Experts of a small language model: width 192, vocabulary 14831.
Below are experts of layer 2 (counted from 0) of a mixture-of-experts language model. Rows are named router (the router's row for the expert), gate (a neuron's input weights, with its number), up (a neuron's input weights, with its number) and show model dimensions 0-191. Each number is 128 + 24 x the weight over its row's rms, rounded and kept within 0 to 255. Numbers have three digits each.
Before each expert's rows: a language model's description of what the expert responds to; "gets" lists some tokens that make up at least twice as much of what it gets as of all text. This comes from a sample of Wikipedia text that the model never trained on. Tokens count by the router's weight.

# expert 23
Dashes between dates and entries in chronology lists, such as 1832 - and 4 May 1670 –, plus word-ending pieces such as -ular, -ance, -unda.
gets: "ul", "ly", " so", " Votes", "ena", " But"
router:137132092130104172062136138151127142148111132117113159089133133125153116139129091127097102161141144126164102112151166176145166093164113154134129097097167110124145104154158112109106117168155137124086111142104171171141150112117146118131103110132130128153083109121133134133175104110096124099149170161088131140102121136127143163111151139175131120143112099114147120154131103110103098116120113126143119157175101092084142175112114125164121110106095120105144095114108134106101122125118094119139103092117112143088152108111112092113118114143130174129156108107131131148140112139172197131
gate2:113148158173170111128126141101128133176177120140151136126171123131131170124127139138126099111123147128131115113100119178116133132093137168118153087109170123125117169146125114128151097165136086101102138140144079141180126177100126145128100141192128128124128154132105149137159073130144126114122107154089116172167156149121118167161099101149115150151165122127144128128173119122097100122118151135159117111116109149122146127098152151131091163132098095143149085176142135138153139128123141119124071123117125141133156163095117153087150122138139133114165104169094144149128099136131145156
up2:122087116136109146159115127150152118100157112143099132137095137125124081135109112125115150159090117129170101110133113168084145087147182132114135174152132139100124134110145138110109131173058146096172137111151113103084118144121128157137118131091116127124110126135141149170110125134112126099089121111112099107125120118144134109088125142119121166158150099148149093150143137124080157125166148126176120148132158091157119099141098161127090086093141151131117118097100148168125135102094101148094134143144155081143114091128098157107155125092178127144110144123102161130124134098161140154
gate3:175129145162137128179173109128119141140120120100203141128133137156160099119079114117159156131129139116081088143095103146099136132130086153127115123121140109152111141100119082145147162101131093138136142148116121192144141108117138143148128152115167155157112108160128147118138108123104138107122096151099130133151123119164088135118116166147119120121110085087126129094151084139125100139106177110171142141110151125105157161110098128107143136145128137096116119148135140092182132168135159123084131139124085150120122123160134145149091111117155107115127137102176168111182107145146131140
up3:133144151114136130114138136129154103117113161137133115145108134146127123131120123145145094148128087145118168140080093151157128133140124117145108152131102182125122143122153110142107111129115185157109111090119155102128146125125116102096121107111115118148092113122159103107103106127135126121099087084140142197105133086141079150132090112079138180134124126128142154157119150163080139135112156091127170133117082105084145147139130126131102136114126112147101165104142088114168072142119149139099113189098100131095098122168130155143171120108142115159120101150109147100134078142127101139
gate4:150146138145154121142156091104085128120084163153136074144108138127114130182077145149139106157150202154108136161143137131099123143120145107129129135166112103123140106144151160135112124115151169148145094189135137123109138090070092138111106080141134122095161123077157124124148132124126144145131127146115145080113131117120132160153103103106161135106141115128115126093120121165138154108158117135114152168149127112082137139129101155132115133107153122113155106102135109144128111150118132174095107166143108128088139147164123154106147117078173139115132108112112119135138170131138115065
up4:168155124094096125167119095145125135125102158138153112140112116142059140121070168153116131115124191144084140115127126129103121110120124110109111166152124093144116135150147144102114137152157180185106129159146115127155151079113107119169147108138104114094174155106164131133162133157138127175114184147127136141101152109157114150135101119142115127089144130103124144092131108135135190106102119120115155138136118142106141171099112137126146126127121125140148107102133097151100109158112143110095100142124104111119101145144108139110135103080168135107128116109085158100159147109127123086
gate5:087125179169143097133154126115135117110144115138145129135126139108168155151133133092137134151125160127109154164130117158168152108141109139125124151119100132127092162146166126102079143095104133132104118117098110182124098134108163106136154150114128120133133160117127161123118142104094116141123098164154172126200210179153054132174130131154101122110138155108128110136130109119117149064148155142122129178138110134127143120139156135088119139096119109152122153103133146117122124154111170137102144157106137138108150118143079131102108137101143095125121125128136165112087105124138124114
up5:109168150131127125143163117115150120103133119126138152101164116112180134079152129122119108100145141122093133099119113123143080122100137118120156109188150161121106180173105163130143137124076158092153122147086104112091121149114132119136119138178151131095127114069128106154168096172091103136133125134085123136194111099095112145134124134117133150121133147088138177135143126135142133114125161099129131157091139085122133144121106087078122138131119159166109116135134167099163132131133140144073159100120113111113125103136153129101149121097138098111092140131118111130115158151128145101
gate6:115158155149116139117052131160088139096122131107121159108121112106126163154163140097130156091094131135113103152104086175133093073122129111158084111150134121130137164124108159104126155146107129103113114075139142087160088107103140134106105130183084132154124107116136095123131188119173171123114119134106158108114117152130108116153142124085131116121102143132153142119088118110112142127138112121141116118161089124089115157122140126146147124111134143108130118162160152089146109175140099101098131136163120138156146089100119141132138141098141132094117123133123150129146157160103069128
up6:128086175132136158152142189128152133157128118174112088149142156154095141102097091146103154144129175124115110135156122112128111140127112107115108134116112144146154078126126147123113085108138123167121135106103107100086149173117141106156079121144123127086141130175143115120161110113137133130141155103095113141069168127165137131093144116140134153133176162133113145123104098142149172163129145127134140129113155144130134081149130123125119133115087108146084118147119106114143153122125122086196117162125114133112132131163119126111101091104121161207110119165140118124117131102143123105
gate7:163108162131116116111122086085174130106127115125133084135132116156135121118145122124129151162148201129127132095145175120109135111131119173121138123109149120088116116124108112140157145128150131136100138145128182130149152094089135106167137093102137087096138154118097132106158119094153122114147133093110074160140145152161109143110157147183143161144146115070101135128126114127118108137179133121183111126109090104136153109134148128145094099132151179097160100131143139154134130134118109167110092144146141144133154096142120113100123126112135076174122147119109113118106108106140130189
up7:116135129149160134141124124116101118155123115105140103121131136104136151137121118123162129119172108083145082155106118156113150130155190125078138132123093122140073106105154113068037123133144108153121165150135146159144087123111098140104131166108117119119102122148175126152115131124120173103110111184117152096152112116144178130119107113116133147117129128118119112120134107156125102176116136121128116108117134157096131125138112154163152137154122119148136154156146128136156121164163135130155131126143102123130109147080088174125156116119138159143100117147140149142097168083164111068
gate8:125117093163137150083083147149118169123145085121133106126166114120131136144133176100150126111102139142136123153105135059136143126135130119110135134113104135129130103149138141120117079100130146118094101107135110128146134063133126151119140134145105093109127126105177089136135180126139148139122113126142133118161141150147109165142138128117092082085139106124152137113115070112074167146146141130106149149158144097136125132108156119128150126157124147143105110147093117131147097123153178138183139161125094100146156095181144109125105123087109126053107119129157139131105139123180140129
up8:131093149134117097139189156107067116098158109144081126133133128139128135103108113122126112162120111140089119130084123128086130139131116151148126136132138166133148126152146121132090143164141165128125123122141139079092134184154113099108146159154089126113166130078142124105140133123130188132118121147100110129147129120108093128128104109146133190164161073112130151155121113100146111109120097174117131138115138136129104141135142119130125152083115106106159140129168178124117152122101157100120149090099151184126123123108117133172067093143125107126104115087141157141135116169125106119
gate9:138126134112123150146136087161091118155144117169127193143154111066120143131114142157083159139118103084091138127118147134101139125132131134133146132086141162143142136098162122101118152137134138128125126101126134116136159125075124085111135113145133102178150147156110115114171141119122118144134145141141124100146157185131114190119136147101138140146153122113100135131089170118142107076146135125113103127146120133110115118139156107115168120135100096168137156082131124110138101123114135092108029117148116141104142134154113108085144154096134097147156166123145122106077143099135121133
up9:096134121155176120181140119142095109144098121155101122085097138154152132115168105167095106127085101135142135144072128176127081135122167151113153134075101117151104128107150135100128132126116131143101084130094136123110114187132157129142131153128123155119158094135098154120133156107148153091119133106129113068116103138126152157130139160109123137133147114107167123127133134132103124103073117143152130112111130145093094162136127108158202101076120127102164137134122150090095168110111133113105109101108109116149107109101156165141146121122128163125141143136116105123141112120126123080
gate10:131123131141108096155128111133117095136108190082128126141143120081130110135177126120123146127125129130126126121104128120100120102155099106147132109148107134135126143105119136148094143133152117135115092117156148091154135098144159112087145116135111128106130146103141107109129127144106098140099139135113153108140136151128068087139105102131145129177110102121150157112088135111061146150122163144121129165105106117103095120107136144132093116142110177107129172144121109104094077135116101108163129117067164134153108167024129113129122114179117154118106151132156127136138167117127150085
up10:155125086205130154167126156116134144143126132114098122085119126176158090133072176091146139155121133131122172134163116105108132113095145088135101133146089146144110126108120099142102135112174120096080131148155111148146170112130139121132109107126144164106105123138193112126098139100135135105107105156125059147130127124122149136140187129124117086117127100106128094135134136115100154142099118128165143095110122125109118114157163116091115071099107105084134127101103145122109103107132150124149152103104110144132149154112123120144125127099154135146092156106119160133127167114114140122
gate11:093104124139128129118161114126114087116116144127110159162130157125154113124108096143135138136114132115147154114135080142163139134122092136063136187126102186116143124067111150108171128131135095180116127081139114140078110113096098154072130105119086144117171145144111113146140154176116160151100096151110133148138101128112131193110146140144093125114140163098117130135123152097131142129149113117151114154162144139099142188121110112115127100115126141128155100150126118093142129113142112105113130090197157083129138112107141154100104121134114160141130121116140108132128159121104151125
up11:151148172185152136125112142104127140124150116136162130101135115124100157145134136097144131133142156121098081116122118136147120122142135164184138122137128160105106076166127113104123149153101133092132101159120143178142191154122161150148119137117153135125121146148074139135149133108141087108093123129139089127137159129124138124128110103081140112118140093124143121102139105177116086116096140153135122122132147149153125113148120076156106117127120147146102112154110088164142119146133150161110115146161128177114118170108088090152166083136111087170106162130118109075109107140139076134
gate12:100154125155139123163145080118152148117153099101128146119122122103131078125106113158142116119122128130156137116120126151141144140135070136199156159154091151109152136109111120149115146149140106090147106129135106155127177119091148111126195082092138160130100118154150156138155163145101101152136120145107094125151077095130140139144149131167143141119135118126143145153123135142090107143144143099152143150129116097095132092129136158128168144145114086121142161142136118128141166130156124105110147112090058114124132130088122132116066137154139139155116081137128068116160136118102148143
up12:150144129122173112135131138123155135099161120105156120133137114114075130129106133159146069108114149123109154153161119104106089113121133114128145127079162114190179138093156114115121152105112161099141144125171150166141094114116113125148103175145107126108129107154083153137138090125166138137114129096107156113105161122137144078129114130155135114133144125099088116131114118124135122150115111137145154118091118130170134144166133093116137108109112126152157117098166102124106120095138127149095142128174161112101110104164114126122195109144110162140136147121088092163140164131187086110

# expert 28
Bullet separators "•;" in sports result rows, plus digits and word pieces inside stats tables, like •; QF, 3,738, Djok-ov-ic.
gets: "\n", " •;", "0", "1", "2", "ie"
router:129124100126106171062137128161132141147115123112107157081131132122162109141134093123103099156135141122170112102149171174148167093149115154130129092096172114126137106150156110104115116162149133127081117135108170169147150115116147111135093110132131130152085101122134133135173096113099130101152170159086123130107111139133141166109149140173138120146111094110148121162128106116103108128118100130140124162173110096085149176115106122154105111116089121099140093122102141105111111131116095117141101099127120151085148107111109095120115115141131171131154112111134140144139116141168196138
gate3:158131106094098150097134126137082152093149115119130137115165153139131118123128125124093120095144132105151145122139129141110132159090112159132117099142128110124195143187113103161096108142144145149108122132101119119132152151147132181151121123154140170123111138142103153109120129052107168119153122085108143155157097163131120094110127086087138113135102119118129138145160108162120133065119100126164185113119098110082113157133119127109123118127095126110069131153164161110124139137125134111123139104109090147101128107116112093133155171169099137124113118140172097130135114141131168096
up3:145126159152104110121144097132111134115111103159144188119127103106118154157116148106113110152113162136131113116137152176113134092114111147126183133134111125105108158114110173120148163168143108126131136128138174126124148131067105095113135181114125101100130140164095126183175143110112101135077108137115115116097118119111151151150120140160118115079130103142103132121135156111101167119158130145144118121132165107071113113143159187125130113118143107091130140127095120161127138128177139189150124137155121130154112164169151165135124104131170143149154153135100121104153123153101101151
gate4:161137128096127113137117141122128144136099132176087133088129108102126122112095156172116167143113123123133105126139148129181116128109104119157126137155090112175160093075145164115133084097110137094103139145106116114118110123101125177139105129150081134140123082163139081143131115149074128154146137180131123124115124141126122115118135142131162128091144160123151181126102135121125125112068137152136134098133124118118096134083171163124141157154151124148108117116139147105168108125102183136087124088130133147146199120138144147123093105151141083131106106094128123115097115142134135102
up4:110111106134122143100128104119082086135122157105116135157155109139187111134166094102135082105116139138152140138115143136101151141140121140070131151089144176085076114135124140107143137143158122155108122115155130157138149151185118140127123121114152126093110160071155109094137185143142142110126110125134135150157133108113129111186141134106106149142107072129109101137103134137119119147164144110140130149138101147147090125167121124110113102131103108127121113143171104159147099134142102130155128172068110093138059140130139096144133139166175128176142125135103135138127122127115143105
gate5:101163155098121149114141121111151101146133097135136133123153105106134152128142131121136174139101127086155117140109160138071139155159136121123089120108150156141085149119137141123074121074139133104109106116104137143139155140138136123132138159168103151156131083139135136125168105129125122128150181118133140155123136155142103101163165151133125143144125136143168096143142120132192166088169128089156148147135146097128143118104136087151131117105146158170091150154102144117093181147115100092114076164094129133118145174115134123123139086197129119122096143124110122119102121148108156109
up5:123159146108127122075134131113135128106105128161148102117139158105136141118171149124133172159127162082160111131110146140143056138110108185142146103104139130120090159159145148133085146096118130112154120140131118128142129153115175118132176164191087131142128126165134133104124118127105126147135109082100133125120131193101072116122146123172101180137148112134152135143108149132145164088123120107133114143109138120140110111126136099093156125144173159118106163145122148112116162112132125107115127143080093146111121139071138111124166150134124107103118125086118113106101115147123157167
gate6:130169107086138107095105124097133156123119177128122178116120137137122137117103184107104104116152140129133138096132108126157161148182148110165119117108168110157132127160129096121142098125107096135110089162124143130158160133052134076115139130136117124148115174188103136148175116141114099123107103175148131102122173107154090142102112125116138116166130135144140135170127107125140142077155121092113127153155117122176103175141153156142143156120154141090134118166108131081177128134103145123124109143161101150130134114130154148123108085119129108118133119136132098124119142121126138111
up6:130127153146151100142110109118151119107104168108110082138126080129124145155141111139120139129144112150130070131156151163153142138108101081103124131150132111104127122109120133127153177142121141196126141127149116147120131147120088156122150144135127168147157150157089136089156127136125159105109101174165111152124097136072152105140117147171083153120172144144108127138110112187115070126135154114119127154129137146103148147122145133148122148138122120115094155109085119136166142087110133154132164143129094104137161143072153094150099163152131143119106157118103180125152091156112126135
gate7:146119117102135109131147122146151122138113144095141164092105109115107142179090119104159126130130110102091067109092106144118112153133076149166127141159128111167180156120119155132128100094119119131108086156139165140120196135084120123144134165097089113138128081141137152140139115105077169092131109136112127101108139171140167123115105145161125117134083135158134127144119138143083141101129113158097175139094118144120147143107150083153120128120146129081155125133134121128137107140097136147110103082128157124146150161132071103105138161105164127146132121143115115101119142138143093137
up7:173166142110126119122103155138122181130107092080109143131117112127100140161137097144173154101143106082133104134120146126118117130105088142133131146115115129129144134104098121107129069105103111148131102128169189163172178170111134113156110135122129127087134085112150125131110104153097171137163151119098169169167120147145154122100115124133122147171121128164144078102124153110128136136156144098098120123110117117081126157139157102112117132133134129140138103126134135120119150122104083201124134131122140138113159153129157114118128143141136156126131105066097168108138148118165107163
gate8:133108129166143137159185081105141051130115103114117108131117113117163162098122121132117117127118140139103123137114134124118148127083111135129108124113170099100127129128121118121122143141125141128190144087092127136108152132137133152120159157138141141113109150132139124120156140130193110137046169104141115105130156108107122121058102112206145104102126101153151150130143096111111134090116168137133122111155092135124158137092096134111132149145120113129119098108079091105137166123154121108144162122127097139092162117105093090124127159106148145146109145173138127142111149147132119115
up8:136123145094131118118162134146084131131151117091142145151124173099135091122143148153115129172130103138131119122123152122127113133121133138108093143166129094125193144173142123180129125159164139125128105160136170156140138146142108153094108160136149150157094117136144087152175113156141129103164125156186126141142137136161128149106133107091133148102136134131143084148109158148133111131106132070160158156128115135101158112141132144188169104113102148118112127120110137179130141129151149136106125182137142137101134160131153198073131085145148124133153116133123109089142116158108157115
gate9:085124150170108135157091115139171153118153166117076111084134159151123093096106136113134121119106115144160140149090156128101095086145129146138124183092128114122161122130098154134153072111112129148158129152170140144137115132073112099145116096117175133111077132109144116118140119110119120116120135136165140098144110111072097129139111111155145139152099075103116125134105120117125178130137064099142130132145077106135129142141145149131124109141127101129140153127116161128164164166135124098077140163112171141097122149147142160112136164153131152117128118132160119145112135095155127131
up9:120141110136144100099141120132137145105080089111152136161131148117155135138123101122127119127162143143166108088122092151118139126111138133166130131147130113118103114156143119141082144125152127097074102171090129100139135122179125135087132126112106127167145118118133096111111194143105144094127154086120120123124162094118156119118151138131137114080152113154144143113157118176101144099112136111103156126153111145096162116086126122105131080112107202122107100167144116109177164110168155137118129131103101143099126124097094166101127142124081157121098132164179111144132125138107160133
gate10:137104168139196150112154161153115103160143151160134096089100171128155097130150131149129140106119137141093119126166130128159106088130091103152107139130115147155153103119098131089127139110098080138128128142174130132178120156098123155121115098128126179127147131132142164137095117098136124123136154073150112154136109114105164130118072144181142115109158138146155111118132167142133115082156117137150093140118136155140143133093124140121113140103110135055141138129137090139134088137108147099121123099127115102143121149144153164116116146162125127079106116164125185145096117114147109142
up10:107151101123187154121096110127134158128137129118124153115137081127135131121111128127130120167125168114152115107122137120106160126128159124135142083133088163095155154126108143133119114121187180128136141131097160135132136138154132147121127091138138147144179111179140082129100070162107106157120132129089145113140131186131122109126091112155129139162147112130138131096138101091068118127127078114089115146120081130195117113141128156135160141155160116103100100119065138150152127097117128165109130133105072150140144125123141146145126108136123161107129124105101133133121127080155137100
gate11:101139134106101088171180111123162100165186131115131152124130115104136095131118100148161169124141132122130114163121128141148126081110132124119131142124118140110112065143116119148187128116157140176111136104071142160125159126154168127150137143121141125127131135123100155102099139134098146144144139107124161156101148162129105121139129111173177096114152129101114132154124143119084134162144102121133105156149142143129084149121189141118114082158142170096136167147158119116077137103148155136132148120156090163141172115147132124107107174136125110132126132145164139133151160161161124109
up11:127104121153116111149149147174125098091118113141132136095144112071118140137111132119103165127149129103121158183170148158120096131110118138157086170127170127127119110109111140142118136106139140114132110092103158118154110121117153130121078132127149118134122101144171113105107156120160065106128137162141114145161115108141149114121100146146100121110125140117121099136159203108098106141116152136138137144131140085114125064101142159120140168140126088126096118121135062116165103132152134130126129139071130112090157148110129118120099115170137132078152135149106114080158123163091131117
gate12:137149088094113124136151095148130161154114130123138113135115141128126132120099133108085089124104150112135136148099180166138125118116120158150091157175153138111150134198131148138129146131171144138118117121102074088146133110131120090135147115124108116112157127140158132104128152110136160151146148141140164119096160125127111144131164099174204109145121117102089139132118144136115159123132147134152085146085124152159160146148099165135126144145094112133112119130119088155116099173136128073095131139118207130114110103140110138089130115130114142136136116109112148112190079131147145132
up12:146120098101123085162124102145132172145102166150104117159074149079130158118113148114138136113137149092100142126115119160113145134057126151117122112136143122144159133146130131122116178139123144124099158132080131122098144107168123095129151119133171121153174138122132134109120120098140139158160139146130154129131121107127099128137165126163149092106123116073128148125122149112103143107176120158173137134101092100172136134149161155144117164140146137114128119150145134165119091177158116138129134149110165097116135065122122141099109118140048145140156130130117144121128146118184109157
gate13:120135145145178096107140114151141116083160139159125136140137102129111143132112167156122124161117150146133072156133153119119134092125112125109146168146115145170097092130147148112098139153116146167131101086156092133128106142104130090111169091114128126180113129154143109156125137108140176094146132147184141151088132092096110134137108137101172104178094093114152120157113126142155121135087149133141127138153112135132143155117148148191124135111139094128087132107129149145135160119098133150120177129133122118160181112076099142073126117134133139138128129094146117153155159132091121149
up13:118199144115094146159107118153142135135142144119163081100113130138145117113108151139090144166116132134095087169104126074162098105127134106134140132132126123103119143119125090126085107104147094114153110151112136164101160150123141117137105162160144140163113074130163159101105137134145108153124112148096096161120075096111120105143091147097134128139139093139146129126117147128144125089128091120095105080171127149141141117105108123082118112090117088139121124137138114096115110144152102109163124120120173096131098109149170091118133129151147167127141138132114114107114086131142173185

# expert 30
Later pieces of split words and possessive 's, such as -ensed, -s in hearts, -ing in Shooting, plus dashes in lists.
gets: "'s", "s", " –", "ens", "ation", "let"
router:130132108124121166084127141159125141134124125098120152092129136118173121139130101134102103147148140127173120102155165191157170090169111148135141093098168112121136097169169099117109114169152132124089110144111162179137150114102146119126108108139135132162077102111120131125170102107092132110147166170084135136102130139145130159107137147161127121134119101118147112154131099116101110118112127129143111161177106090084152190102110128142110115107103116104140117113115141109107141109112090120138093092131116139090145104105109087107109115138117172126154112110139130145132115147161181136
gate0:124132149100104150134132132181153106115153101113126103134155104128168169128120130137126092093101112137112099107110172130171117167170143143145110122110130105133144148096094126128111098129163108120135127142116107166164117131143097157076159112144100118110122127139101151104104110129156140107138147135117089139166156148129155148149191157101116165118144131143144126095148135117117119180122094120132118145133097196135110162096150117141152145080112109134162113128125131128157095150140145149095083106123124122137074097153116099171161107111093080135159126103136134144128118095074157120
up0:131113155116161181117130133106140099137102142109136155142190112174115120139116120124146102140119120133141129158141123111176106092159118094165109122168167167119158160121115155113149108155140102140149094117100118133130116111128082137170124173096153151101110145071167118099123159159104115127143138111160170109098153085148106098124164107115117100132152117109102132157105172149120166104124150107159126123128119105128122086141091106098104102131137169125103128127118136119190151110145093170118157131124126121140181122081140127102094109138150120109097129131104132138150118102161125131
gate1:133140136126158173144141153134107123086123141145075137143116125078129102158115106148156150137166118145153114129131118139128083158098074114128113121106151133144135123132135082148123098117116091111099195105117173123105136170125075145103118075158100112147106134148145129138164097115148123146094143138153081134173142114118138159140107111131165100166101164129167174109108088115096118123104185140120119157116108106146125121105110092137079138136122160141127090133119111132153144140127117142125101115154149068126114102125107143131160129131112119167107112107106106127121095169110111146
up1:099116139123119118112136149076148091120107169134135081125152161129175136139092096106166128137107142126126111151111099148131125091133102126136117176118168127097100117102144120104140114119142151085071122111112162129110120135087134100071122127117109128104097127135115149155123101123140129111082163121105110175143138098157143097152148146149095132091133116108100125104115097111109143118128092147127112119105134161160150091180083145131116135120127102148115101140129125178112169125153156141104122128153106130121083117137086120155146104140173141179132080148139141101156131145137173177
gate2:149135135102153139109072119160131136107075135139106096176122158110117113160128146116152082119131118118094120178108118124139116149097110099139132132091122137121115157140117115123116090130157115120139114147111121134090122151079161134127132132151160071147103162084130123140114142125078138131141099171094123134122081107163133124097099161145156127098123109131149111130145124143139164101174122148127128112121142074159107166137130154157102155167155107100175141138148139179125111132124121138120096117112083128118131091159100132137111143155106125127159130140136082110126162162077142065
up2:098129118126100167137137140147112120127107114145137121127108154135100182165143170132145163156159132167172134154113108157142129129126121077139103085149140124133099151141124133088114163143126131086161110088146098115143121147133129096090126098116106109125081134136166135124149129106128172148125107144156109108076134117159114113072122124123088136140100130100087112133124125128145161128157157171148129131107140133184134158167127123101166131097159087106138136134076123167130162118095150104147108167126157114113084141107111119121167105153152138116158149108153179114104119131086129107
gate3:107141138113116159177132105167165115113131120116157127180093089101117148169102129157153145109137087122132126073138129137150140134102093155162125112163116125086171144136126138102146059126121075132133116121147165111132182167071120134118131106132129142145138142149102165114154155138162099122136126138106125116130121139171160104115167160076174104106140134136133150136130116107129132102100156100141148130112142120169121147099085145121116082139114141190162127096126153122121117108187141152150133138151132090146119088127121125143136118134133117136129137121135117156128099094081129110
up3:152138126123171127148090083185155158115152134119138118164121105115099141109158106137172127114148114159158151113097081110128116067182139089124122134115153132078149110161120114141137056126141127180120138137126115149091157122167116100134142131111158172157157142134111158116117164163124109114122137166136120144130134138156157125152171157092154139083116115118144163132134131123100091112081139123143162112130124157168133149109114123105120097150149156180141106111110158109079130130107122099134147122154106109106115161110154147130120128158141151105142125152112124139108118119093105100
gate4:070126134102091105125141131143106132099116156108091116139130129114098117151144096135130135108138122103142138162141126084154087142115081104130103129115156197130113134120096114155166137089134140137140105104120135086081171176110097106129115102130133125107106172126129139128129157107169100131121142138114149131136102137181123139126146154107162113118150094109156102119139186135134131078093138136175129122191132139149150132143114103093078146099120074077150090114133110146138129107169114147156112115111092125137135133120111126104126112108157163112105103125129131130129139186106153145
up4:085112114158123115177132108121168109113171150130169127160172130143113139099128095110132138063158119151115177178144110139157080130115150094178137164104135134144157127157156127162104142147140088081153126113101152089152114163124129129079126124104129107115084118110156154121108140124147163097117142130109135119127106133141148112132132148126126108115159123110120151129141078145122133114121141122166131110147124152102132115096107165127142107117136111089128101152120114153151116150170115113152096114099073100148112136066115114104109149135161166095119107097165140128134097105091122104
gate5:116138147149110095118148094111067148139147099125122113107050137088109110090136122102142126149108154127114125125108126121130131051131107118080118128141133159139159133175156133107119083116113150125117114114104202135112146141172110128107126160124185141102126126138177151081109091096126115112084148156124124127129138125145111147099091127121132109132141114120109138164128148106115159129136138134144073140137140105129127108149131154124071126122130139126104101152121126108143120146077130182120124159172130104119138115148146154087115105156102125155156136143184108152114111143152128107
up5:105088112155139129129109124104089107144156127112113099119124130146146125107106131106124135101147126124139145116102165136091139170163162106102138147149120134101115115113145151157147091118189113085150151108060115091129143072170173129141125150151152151131098150123184141154096122111098137095091100098106165146151136133130113122130126132137160136093127105186117149142086128147120105146108170128155134129140160139130121138144153103086127167130156164107096110127158132165135098106111129146154131157124101177143179105120157134120129168116136124143110130170164135126132115073143120113
gate6:111087117147142146116100166169087172104090132142132136116127113132139112134144162099145083077124151156100117110097102117098139125126110158124171148109119144173124088125109116112180119146171123111108143135138124161094099153127140133121120135121157149105122111146150119091154132121115176212101120122097143154115121137143149127132098112160137132099136157132161113171119118095145133133145134109112094182129140139079118138118151146105124128106112101124165165127149113102129132102106162117102130146110128144127156127108118119091157127129146179181110144121115139111142157077097194136
up6:093098122106123157119142197149128115155109128153176152152140112177115118150151129084100126121149132157130099119148149115117157101120132089123141163134067134140115094140133169123106088119132119083115151127145112160145091115104161122091169152134148111095086115121151117085155157169183115157151126147131149140181109102138149110137136133117133117107168117107142097157147112108106142113118094154075147155119157117117116143105091104120147142157146106100158158136114110137125108092122130144110111155138134160107117114117132094089129108102142127147125135168140159128155119091125178087
gate7:152147129133094136117125116101174151125135105109131143076140143132136111090111117135167124124092138121089169077098153136136096126152132072139125087108160157136114131139112154142124120143104131099135093143134142070116151158130118092068123073140122122104108158164080154153121092123162128112115143108127150145097145124145157129093082142161138122122100079128135134113091135173107124111125160132149102085111136095137123124129099149118134151112123151118160093154168168120160133146139115122156160131204098112136123129127075148129155130135154138110115110127127141093088109147114129134
up7:146136065120148108117127131132074153169129180124093141156100107108091140125100135129117090126123106156130143153136131165148141135153134166139135086133092127139128141162139122132099081125159141116116129131131139108118127128120146117156131151140136108147091143089154108118120121146143133124121177145106157082149147180146157123093120105085092117124115122171135101142130133177164124106137118098133136158067132174135116117156094131116100099133161123138125123126105109167098145132105138120118135094100148181128140152110127163157108101152120081128141160131113133137217118103118164104
gate8:148127144127076128108124145102112132068154162172130120102146131083139105113130137170105115160130112140150135106157150122131095130159101104135166143096121108124089172151135157146097123150120132129113138102117076112135083110138112122116132123111093096095125149129155118112097081114119155117169129113060095113112139110132123126172102110144131101117130150153144120118155127114115101084127137150161102114164108119176127144139117115094172107176156081130168128121124135147141150123159098146143142140131157122155115137129101170077108129154144136113163159144104158077142146153145144168
up8:126134121136096143133129153098129124152127100128135168165142059115092126116151163148124115146120163132104134120109109110162082146167088149109143160188152117093167118159118104108106105104133140132104110135106121115139129113137128102166136135190157055087148133127109134146117144096126155157115110133118131166124158133135135145116078139096187121146162107141130156145123126131144052127132094090133120135150088098111132127129103150120119160141119120160138101137132174157155138141166086125145111167162130153110149137161133113144104158123115118130127165128125117100138108114103160156
gate9:125129124110132154139140150137100136108160135101135141138125101143102101128154125120134160155142066142127129112127140135087141124160114102138136101117141151119122134135158135136071123144160139138096156118137113070108116160138104119144130128155150115163157111150109161092130148122166068127142138143101113158108094118128137131161124114132177159124127116110130125134120162126085146138170192143149104132176129146048126096097107140140150103143126076187147134098113102092112106187107117101127119107149097105142133112124152162154147117149138143129156061123164101117120122133132108102
up9:096093162156141136092111121114146097099110124153140105109118129071111120127128132160131110112161176096176157106134104130120135104116118137167116095144163135098161116135133083145158132131064102112173127119103165121150146163139115148123146116128109155150134131171122139160146146159126131132126145141084196134124174099168112124095074111140103129138145141194160133090115088132156122131127113165147134102109148105119126121133109127106125122129163127116142100163178101134143119104108161129148080122146131118119139109151095129135129124106152138062107124097150115091116154116144126134
gate10:132159110130110125156131126134114134121132168141095148158131134132131114135159130146148081135110119159148120134112128110165148131136143134097148128178116097133091096103157134107125139175145154130142093106093107127115132079098143158140119152136084179123136114136126152110125116122108166143113131119130119117125160160154180150127112124076172152131149128125113149109129147128111166135090141116109098174110092130100184103168100138146103143089112149090155145112140105101123105151163142126126093164142131106088131074105124118126113111115167172121111076141100138108148101132169098202
up10:138180113127127098131116085144163126132148093109131112123074139072146169141140135162147145096148137115145113107150111123107089125124105178071134151121125142197123117136124143110089091149197157150137115160168156125146148133103115159130161141143122134113109102127131102110108171115101136119131101112120096144134142108124141105139100116158120150130123156183106105147121123132099105106155141107127145108124157133109118097098131100143150132121143091164109174095127087151118113159123106106165124130126132089138099122099142121129096091133127072160121126128154163090165134094149102144